python train.py --n_experts=48 --d_expert=224 --activation="squared_relu" --grad_clip=1.0
Below are experts of layer 6 (counted from 0) of a mixture-of-experts language model. Rows are named up (a neuron's input weights, with its number), down (a neuron's output weights, with its number) and show model dimensions 0-63. Each number is 128 + 32 x the weight over its row's rms, rounded and kept within 0 to 255. Numbers have three digits each.
Before each expert's rows: "comes after" lists some tokens at least twice as common just before its tokens as in all text; "raises" lists some tokens whose logits its average output raises strongly, later layers aside. This comes from a sample of Wikipedia text that the model never trained on. Tokens count by the router's weight.

# expert 18
comes after: " (", ".", "-", " \"", ":", ";"
raises: ".", "ub", "aught", "ance", "rav", "uck"
up5:122130056103153112119095155108145025167072149151124145097122135128157133130104149142150141182154180139081093093145145122096082148102159121144155128154048130073126162145151120161138129127146143
down5:097123065118113148106163197099134109103180124138131178056099097189088150195086113155071116065162135124138174169154120114075196145150132138114135178074091121128105098153167141163115102108137161
up6:102152102175070146108151145152127163111113165140113130088142156130130136169121176107141153136103104138049134154121167102172115132133163178136090176201120101104128111134103197140096101073123102
down6:140202169097087125136097128208083114142127134120054163143144097110153151138087128137138178151138139091125142181184118161126097132092109112064160138221146075133087109110115132105119189133196157
up7:106111127108129127130061152131133098129133174175184134056108118105136142108109139095083121149167091186147128098122114153089120145099154136151141140172119105095117158163134102126165123118119091
down7:095108106132145133133198055177079146116150122113169112106124111123079153078177114117085114159101143158159133093091120073087056087061114130209127165111130108138196101090117124171168133113093145
up8:113150063129156175135129115034098140141157111118132072089098114097131131137167148151163172151076093119191162074153151122132155112172102146162123050129127132157177129097169110146112103082103102
down8:138117097171132138166148119129187142136097108154158116146080113156071155162187116096125125140128224083166122111139080130121162141084152125141084155117139175123071091187157158092141159126170116
up9:169111173041091140203168083142153097134121160153153122067145123124141126059141136162142144078118152151113150151083062070134122145104112127126088101163104140096121131100157114179122151096127137
down9:092125165154130146152135111164125188103083093134107098211129088122161152133207120108156158137126144089087137107162130096149193101146149127079135131114118129176122115120130051148102159136114092
up10:151126095145115175095182146159144082150183115088152143155141102110142079112155136152141142118106105119116204129135130140129072128079155140153123130132102150083148161128145148160108157100131181
down10:147146093077105165122127175097152103140120169103136118086130105084155167179141146099116052103102143154065161139170160068141096175143125121146095152143103187103097142114110089118118153130151121
up11:076093144137067090175172195135157148083076185176121109102093149180116196127176076160115164098061145123140201127096107142131106119115098139179105143110101133085040100071110125147138150112093128
down11:191134148130155090095123137117102143136094130165161088106111177086173062092127161147142117109135101121124097081173100113120170120106156113111157167086167148121118130132107124142109142091169142

# expert 20
comes after: ".", ")", "==", " |", " ==", "==="
raises: "-", "\n", "|", " ", "===", "The"
up0:105148152105109083140165118097101123176089086160107102144115215093141095127107087134152166120114146115102154083154141136141156133105121145140157110135100144120110143094056127150175115145146130
down0:182149143133080212179140053131100100090161154118119084094109096082153137161177130154164143097168104132152112163127170109107144147100170067129103110158146043140121144125141111123122088139134135
up1:055111176149107126122104117109107157125134145154146082106125135133102096144093129151146082157104089101119078150091140083104168127105073097153123124161127141165142122077139129199083097106124157
down1:142127125118086191132170101146157212153095121138146133202179077087100168092040069202119084147155081139129103113118127114150084126091142156084107165123074130197104131088141160183177132172141142
up2:161107127141084122129177165147121092144177123122184095100118150127112200185097123135137116162101097123157101126138130168131191077140107146191154088112166145106200148098119073113101077093185169
down2:148118190189157145130112195084113163143160149136129104184116114160101120117041121131095156112159154134137068146088109075109106129107206068055081099126044124136073194127133118189113118106107113
up3:135142147124101091138135121083103090155090117188088131126158126166095115097122118090149180135139110073097050155089101125176170175125104184159154107146123123164090134109071116166165086124187079
down3:191089138135124176173132163127116104129099187111133134097163148121133156094158177144080096127074095096074119170222131119092134086090100107068097114140077124141109117081110121106120140178082143
up4:148194079151132172129110108160118169086151104124121171137176095104105117147118047128106123098079094133148135183071174153181055112116189137110111148150174144143084114180081080076068184173119145
down4:147115134204108118109147098050124092151090195144128171128172163121170138130113179131187181151103160114092115166114163131144126110161124118129128135093148120103215131095085104158154115145163117
up5:138118124153115092169194172161162116133096095122137208065124132112096176117120111123082156046081152143120043197130100182114149129167186119102128110142104084146166153158092172102174146116090126
down5:106048087134097087056133161128124104191106125151116071150088122119148080128086112159144086138117161158134057184070111086130111114117073116072116106141118109141063136151134112153141110137057099
up6:112150090128153074128118137114118112142129110046126179099133129137122175164109084092089101083098044097158072133180122112180083100138103142181158094052109124163142053136111131134157160125151117
down6:097065143119168161144090148082194175124148124149114119138107148167105106133088151164108127108099098082146151150017061178157106076117093104153104097130102135151076120176138101132122116147125119

# expert 25
comes after: " the", " a", " The", "The", " his", " this"
raises: ",", " with", ";", " to", ".", " until"
up7:115174165143141197152165110063145178141118145136130103065144127177162134125128134134118178177115156161142054119103116122169187128165131198114137113182090080179142127106159163100135100078071060
down7:108167092056146049125141169159151090065141074167114129153068113098156141131136116072150110146142076108104144073165111157137097104172150073115150208126137208104117146132166109119121118175161125
up8:148161155125139177130112130149147074132093122138126136091157140134105113100147148148152118129076183135101082184115109119088195131100199165074151133129092075119216129085133151136146124123183075
down8:130138187143153123128178102129097120084156118142136125135081148110185079124163220169146098070162129102184130099145121106079071108133148115122141144119129091114135146086170108155170074174153164
up9:151188125118131165116110181149129183139128074098101110130096164146096147124106187146110067150142180122148132117140123106109109169141130154177081085135112153150150131129098199131136123079125062
down9:094091132160108182103116123096115142103108164129159099202129114056091157126182102166087155096177172176072097134088098136178140105129152195131142178124127172164152098175087154145163152109153090
up10:118174142145143137126188112127059063152083104120065105104174180138078168127162161140109158070104133131184110127126129109167181118103147153076134135199140082151086073087117177109142076123146107
down10:119158100140112127134104156174129136112062077117086142102133138120169105156073109148153082079123166154089129100088081105142119150123111126154122108164132111166110143136210111138148142144131115
up11:104093117106168171096109144091126165021086105127165122092126138137115146155157172161072146116113158109120140215085094164159111144113132103159188151152142175178104146182091148091089081109129104
down11:104061097102131149106109168094166126166142110099137148230086182087131149131179098144167140096118131171129164134119159143133139111176157133116155130136095124106182108207099124145120117095140087
up12:118102181159151145082109116090068131189091139105149157098132174118081072135118148148100173135190146143048132093113118128082145131062133116124099207165111150139140096099131091132168170177124105
down12:151117109073139093137096101108114145193121194061159105104153164104138125145174125111113120138094120144109143170131136094109107132108116094191178146137116194130151145151136130115099161138119137
up13:158099108111133152157132131149107087113175153133117103144184111106154131117202118101149180145135151160131076128048066093125149108158119113095096161151146203154102084162144149150124092085134096
down13:106126128134132157166138151114127111124137101141142124123148104151154133067167145110142117156128165107181130114124119137173089192117111117102115113088121104103125097109135101139113118170076092

# expert 11
comes after: " \"", "-", " (", ":", "===", "/"
raises: "s", "li", "b", "fer", "k", "ke"
up5:125148087101207141129161146068124140136182141117073102083109095111118110109145123071111063148160112041106134098130137118079115144138094128164148147078102108169133168137149145149094126099200109
down5:184149129074106101130147126150111144075120122145128121099144152129165124126155144146129090077115192204147126149133132115112101137124090143082098108177105133104122113144086134125138127119102139
up6:123144083100211090155114138061122151122142137166120119036158165146110108124033134154113108116076146177084161106123165135132107109163153139160139139140202177149122146137152091131144126111105109
down6:109113131116151119073122102179086166134186118096154143080157162131150193120178172143177107120101090074153135077053144143156134099090183161123104162124139084128114162164101124134108104084168115
up7:119154106071148173150159179101203147139154123116148122078122126140096099178108138113131132137118149193143146085172157150142103179118111112138108084091141179158058125172156100104159079123097139
down7:135105161102071164112111097102051140166111151117105102098072126117074111080126162130074094089155128124230144127097160112170123166141106139111126161115125140150173140090125153080040110135111139
up8:117131099130120147153107094179206123115117183138184151091148159117152093127071104171175134118142134163157076182055104116168125107095120158093094131138148144098136140106135089112160091180081133
down8:115159097095172115076146120149147155126124134139095104087147117119200082102050104116169161178148094152088127123099127145137123129095114164111133163167176110154130170116126126059078097167147087
up9:146198125133134154104096120127197140148118094136114107134129164101178123135108088163088112155103193117145107091117114065175144106173098126160115120091115121166081138107093131136117122114098131
down9:109125109149158168129035210139126168134164098096155138131175171138108117113090120118122147133103121146097184125126107166185096141153108103150136184112083127144113160076136100187101147129112104
up10:236118125131152145076182166097177162118117134151128158131118138146115193195161117128150060104100140089155131100088159121152094142140115168137067120106053138109170136131079145144131034108124095
down10:099160088095113144123168108126124112178115172148149168118137121093109148138133092159110183091147214063002169144143085135085158102158155123149108203099144140153138158126131116131125127115144150
up11:204144171121158149106132066091129137138125121136097152112124133119130108134169103119136129152189144143093121092163185124153113151101146093157097185087114076151113147060177088163098168070130101
down11:178129082107111102092132125092148159091122092072110159146121202096124143130097099141109117107134095182153065177099130139109164123167108152075194131112152108096197118123101148163121122114107140

# expert 12
comes after: " a", " and", "-", " an", " American", " Best"
raises: " and", " of", " to", ",", " in", " at"
up7:124188136160124127148104083152122178117166157183116133129137148126122156117160115194158095080070130126165109128104095142071131162104101118169207119140105120166119164150140153148133134111148112
down7:169152103103165132114131117151146118121099104049159142218147174078078179129124149161130169098120139148148135187141142113091077157145058140092180164121119106125147095163132129089195092166117164
up8:096102139140136093131085112120129119086085095094155188072154138144103127066180119127163134120091065083154117140114085107171114142115158084163098161169085070126113184155152086115092119118112157
down8:117103125198112105106125091182137180102139091146074117167161061101237149095079143130123099135172054123132144114087147126106103068130110125133122118116130128136087109053106134162144150122115121
up9:151093154143149133110113116132123149097129128147127120128146147129115160083087154127099111136135130150112187081098178126099159062136099176107127076141087107145093081100101116119151157212155101
down9:127172147132112106130102094081099126178119135068117115097072158136181097097155166128158128063104114115105130130102133150112108110069091119066109118197136111117074148139104099126123126145141165
up10:161127133120147144199103139130092123180114151112140136094112122121129069216157144154147144146145101093156133132156081133134158131142026185095102134127149169121187128090154159152089144163162113
down10:124162117157138093136109106116106144133110071155167121147118107118133131095119150084153097139139178125128111157104201127140090154140100107196114152170123127072078152197206184139144089146120094
up11:123135142088079131114073155123154078152146089143170117168110072149109128139137121115165152112120150062082114130155144137108127125180153162089103172153105178078099122070152122154145163147160089
down11:171112111138085070148081124107154116116144058115163147145118091111120140103067180132186129097066131118129101113147156097085124099122072138159081164142169128202161095107091118113137168154108099
up12:136135122192098097117074138117096145120175160123118146112095170131155136115181127115145174137109128077099141132119094126057149120070118183089146144146140083096145118027131105108087095127105076
down12:104155136130132124176110098204064109096094092152106116156114164141085126147074125148127115109143138202094113185124126091124157148096149133126198126112142129161044095162126100114127183115136166
up13:150113117126061121103075098157097141166062167115152159087092114184108131106055096089142134125101124143221100101171136138170152153135088099118161162121096119152192157115068115142141135132147075
down13:131122109107062093095120120180144139135113129098126149127164137133120159171198095104151182125125166145146118000115180135139136078153129086132126160130091128105113182118134109078159113177112121

# expert 40
comes after: " in", "|", " In", "–19", " January", "In"
raises: " |", "\n", ")", ",", " to", "),"
up5:147085194101121155095100056163119122114103165082132116149138102146171085081123129133124134168117166132094146133105064074108048091119129114122109104120146130117115105130154149110163074081111159
down5:082127093119101115124113062127130125134059137147153121181127102061179116198115105176147101119123169135142140146163101132119152147182136134098068110128107163162074134171092163132149111131131093
up6:107132123081154124186146108088077094181130128155167075105103126174128204177144188151123147139100141174173186123126099142097166101136150127140061142161167148093148156082133102058048140177134117
down6:155186122142117108151091123130148130107117165160092111118150105152141110132135170118119174185119128127119159125159109146122123098188087112121145129157101143147112059170068169164122086098079164
up7:127147150067147122140133102025127123153111158153173154149126137094094119097147118144144143114158140049172136087155174128169122126140145131108130141129165145147094099125191127142162108103150172
down7:074118160165204156112069129164110113107139170161156122121181106183120116097111167113141092144147143059090153096110134151161168099153210139154142131155110145091135175087106100120125158082135133
up8:121153159099084129140120148128070136146155165110138160203066118146104111125142104124113060096102166143127074135133099176168146146166148147097112126076148164147146145096113146115088125165181079
down8:143098134099170175120116056098093093173118141191131140132123108147229058133085154093148034107192143096137102144157172180130123148094106126120169159147116146094127101076121093172067167116115124
up9:063113156112120160125140148076158159167163119138180112115070130122071115077106092075115183135103090121142119147137105171121154148128083141162167152108110106129098144127162170108189071123162143
down9:149125157129115204130147166149099134113104115125156192132139099161155139172124139179149047207108136132120114098140132125198148098109113201125113129153145155151168123110164138146151137104035123
up10:142092104078127168124144093065134219165125097162114122046117109109114144116133162122139181118053146120164198095127145159050106155108077073199146154168086126123151118123131145114163107101160152
down10:134138135122064141094121157200159117173147134091145155109144127142162100130099156135150134139134081098110095045155131138097086113126113120194165111121165097158102170200134118085120130120126118
up11:214074112156111146112114126114048162124118117084135108107084116086168134102172146119183138172080125131126119110155173178140143103079130175113139112145135119145142102056164125102136068097122082
down11:108145100149118104112080107112124107146139096173154180126114146105111161151106113158084082092134166099125144149121098135097057114209126146154128150137145142118140131142173129097118172142136184